Weights of a small mixture-of-experts language model, trained from scratch on English Wikipedia: vocabulary 8192, 96 quick GELU neurons an expert.
Below are experts of layer 7 (counted from 0) of a mixture-of-experts language model. Rows are named up (a neuron's input weights, with its number) and show model dimensions 320-383. Each number is 50 + 12 x the weight over its row's rms, rounded and kept within 0 to 99.
Before each expert's rows: "gets" lists some tokens that make up at least twice as much of what it gets as of all text. This comes from a sample of Wikipedia text that the model never trained on. Tokens count by the router's weight.

# expert 131
gets: "\n\n", "=", "\n", " Team", ")", " Title"
up0:51 41 35 39 52 63 63 32 46 53 45 49 60 46 40 56 63 54 58 43 51 44 73 52 52 37 58 54 50 45 42 48 56 68 45 42 33 60 70 74 42 61 70 39 43 64 57 55 58 62 55 64 61 49 40 44 48 51 52 62 60 57 20 55

# expert 136
gets: "\"", " said", ".", ")", " to", "\n\n"
up0:54 53 57 41 58 35 31 69 57 61 20 51 54 20 32 37 54 60 44 57 55 62 57 52 63 42 51 43 47 51 50 47 70 34 48 45 60 40 54 50 63 64 67 31 43 67 44 42 59 67 44 47 68 43 37 56 47 33 48 62 39 56 57 69

# expert 143
gets: ",", ":", ";", " (", "—", " –"
up0:34 40 44 51 38 67 70 61 62 60 43 60 45 55 67 64 35 42 48 44 27 56 53 53 72 49 32 63 52 54 49 62 41 74 39 56 45 51 63 33 44 45 66 51 44 51 61 30 65 46 64 36 28 79 56 63 46 64 52 52 67 55 55 51

# expert 92
gets: "e", "é", "o", "os", "us", "es"
up0:53 49 57 56 42 54 47 48 47 56 46 56 71 67 55 68 50 59 57 56 34 21 48 46 53 68 31 53 66 68 42 50 37 36 49 60 37 66 46 47 67 35 72 59 67 34 56 49 47 48 90 55 71 50 30 38 47 59 72 18 48 37 51 43

# expert 62
gets: " of", " with", " for", " by", ",", " and"
up0:48 49 48 27 55 52 82 67 54 62 47 44 43 59 56 66 62 51 57 40 56 64 46 51 52 47 28 46 74 46 60 20 55 50 62 43 57 64 40 54 67 54 40 56 63 58 51 48 35 28 63 47 41 40 35 37 59 47 36 61 60 34 58 42

# expert 192
gets: ",", " –", "—", " -", " —", " ,"
up0:46 53 52 39 49 41 38 46 41 28 54 53 46 40 47 42 43 51 44 45 85 36 41 39 31 59 57 48 50 32 63 49 63 75 61 33 75 44 94 58 49 43 36 36 44 26 31 34 61 54 61 68 45 69 46 35 58 70 54 45 38 49 42 62

# expert 196
gets: "–", "0", "000", "5", "th", "9"
up0:35 60 52 52 53 66 55 61 35 72 61 31 51 53 39 49 61 57 47 65 54 47 55 40 37 55 45 64 56 43 48 65 49 37 33 52 62 41 50 48 65 47 59 60 37 42 57 51 41 63 53 44 51 47 51 64 62 63 44 40 57 51 44 38

# expert 229
gets: " in", " by", " with", " at", " from", " In"
up0:43 41 53 53 31 43 53 47 45 56 42 65 55 58 64 34 46 55 68 57 51 51 53 36 52 48 69 72 64 44 46 57 50 52 38 74 66 41 40 37 51 60 48 39 57 22 34 56 27 46 57 47 36 57 56 60 52 48 63 80 45 75 48 42

# expert 193
gets: "-", "\n", "|", " won", " his", " played"
up0:34 50 54 37 56 64 62 59 45 59 50 63 52 47 54 50 37 44 45 58 49 28 42 11 64 47 47 61 28 58 50 57 44 46 43 58 50 54 50 41 57 77 32 47 50 26 53 49 36 52 42 57 38 41 48 68 70 29 50 37 53 72 52 47

# expert 107
gets: ":", "=", " |", " round", " Team", ";"
up0:29 39 63 51 46 60 38 71 55 55 39 25 44 40 28 82 34 42 55 43 61 53 55 41 35 35 27 56 76 35 64 49 43 66 44 51 48 69 42 49 46 54 72 60 55 56 73 36 47 41 34 48 54 49 49 58 72 55 37 44 49 47 44 84

# expert 99
gets: "n", " United", "on", " North", "an", "en"
up0:37 60 58 33 47 60 49 53 71 52 49 34 55 69 51 42 63 44 44 20 57 45 56 61 55 59 37 43 56 41 45 42 44 64 45 59 43 54 60 57 64 63 71 58 49 26 68 44 50 40 30 43 62 38 48 59 53 63 50 44 71 79 50 41

# expert 148
gets: "us", "a", "e", "ia", "ian", "s"
up0:77 64 53 57 59 62 37 60 59 53 50 50 41 55 30 33 48 45 40 62 47 39 64 42 44 49 40 31 69 40 52 41 41 48 59 67 49 61 53 34 71 58 59 45 43 47 54 76 61 62 51 42 61 42 57 72 18 66 60 50 40 51 36 40

# expert 246
gets: "-", " in", "–", " (", " •", "|"
up0:38 46 59 54 53 59 71 64 43 53 47 34 67 65 38 43 26 43 59 55 55 42 70 35 48 47 49 66 48 43 74 55 47 63 48 44 47 67 56 41 49 53 41 45 56 44 42 53 63 57 53 55 58 57 41 58 48 65 70 56 47 49 46 45

# expert 20
gets: ",", " ,", "—", "”"
up0:43 51 31 41 38 58 38 50 61 35 59 43 45 60 49 38 51 52 55 29 53 44 61 45 53 56 71 54 70 49 42 76 50 57 57 68 58 63 45 46 38 59 54 41 45 55 33 42 40 48 55 44 61 44 67 49 53 55 57 28 26 62 42 41

# expert 51
gets: " which", " who", " that", " it", " It", " they"
up0:83 42 38 61 69 57 54 64 70 60 51 34 25 57 50 54 54 56 53 63 43 54 49 47 35 54 60 59 40 56 65 38 41 45 64 62 41 41 62 59 50 53 41 52 39 50 42 43 68 40 46 47 57 33 41 30 44 37 45 35 54 62 52 30

# expert 180
gets: "-", "–", "=", " -", " birth", " ;"
up0:60 45 51 58 49 51 53 51 41 35 59 54 53 49 71 42 47 61 55 73 72 63 54 76 49 52 49 56 42 38 30 51 44 55 65 55 52 60 66 67 36 37 57 78 59 45 66 53 54 48 40 51 62 47 35 46 47 62 66 35 75 54 50 50

# expert 175
gets: "°", ":", " (", "′", "N", "″"
up0:68 49 59 52 21 53 52 43 50 60 59 51 34 45 49 22 34 42 62 49 36 49 71 58 36 53 65 54 36 33 64 41 51 50 58 48 38 36 37 60 36 52 59 45 39 48 47 39 45 45 47 43 74 63 44 46 42 47 53 38 61 53 41 61

# expert 98
gets: " (", "°", ")", " /", ".", "%"
up0:64 37 49 38 52 44 47 61 70 51 62 55 44 44 41 32 38 69 68 42 50 43 24 43 55 40 53 40 44 65 39 42 48 32 45 46 40 47 40 38 53 62 45 66 31 45 51 62 41 57 58 53 58 59 45 55 51 64 38 56 37 68 67 66

# expert 47
gets: "-", "|", "\n\n", " •", "  ", "ual"
up0:40 63 63 57 49 39 45 40 57 64 53 60 53 39 34 47 26 56 51 48 61 51 53 45 42 50 52 45 31 76 49 41 32 59 61 40 42 28 49 37 58 46 45 50 53 53 46 54 45 53 41 53 33 50 45 49 57 64 69 45 59 69 47 51

# expert 140
gets: " and", " in", ",", " of", " on", " with"
up0:55 44 79 45 59 30 73 52 68 38 34 40 54 53 61 63 39 53 45 62 35 52 46 51 50 80 33 54 73 47 48 37 34 17 44 71 36 57 36 46 30 77 53 52 55 55 48 44 55 34 61 52 27 19 44 65 47 44 56 57 28 52 59 34

# expert 217
gets: " of", " from", " with", " on", " by", " for"
up0:47 43 72 45 48 70 62 34 60 45 57 51 40 54 48 54 43 69 56 61 50 65 53 44 51 70 39 61 85 65 42 39 62 75 71 49 43 33 47 50 58 76 36 65 57 57 48 46 58 43 26 78 59 58 53 39 55 70 53 24 52 62 34 51

# expert 186
gets: "=", " |", "|", ";", " =", "  "
up0:29 44 52 39 35 53 43 49 44 54 52 49 59 17 63 64 52 40 54 50 52 45 55 33 51 53 42 19 54 58 48 56 27 40 41 64 62 73 60 48 67 58 64 61 42 69 38 35 61 49 22 28 42 61 55 60 37 49 62 39 56 55 53 66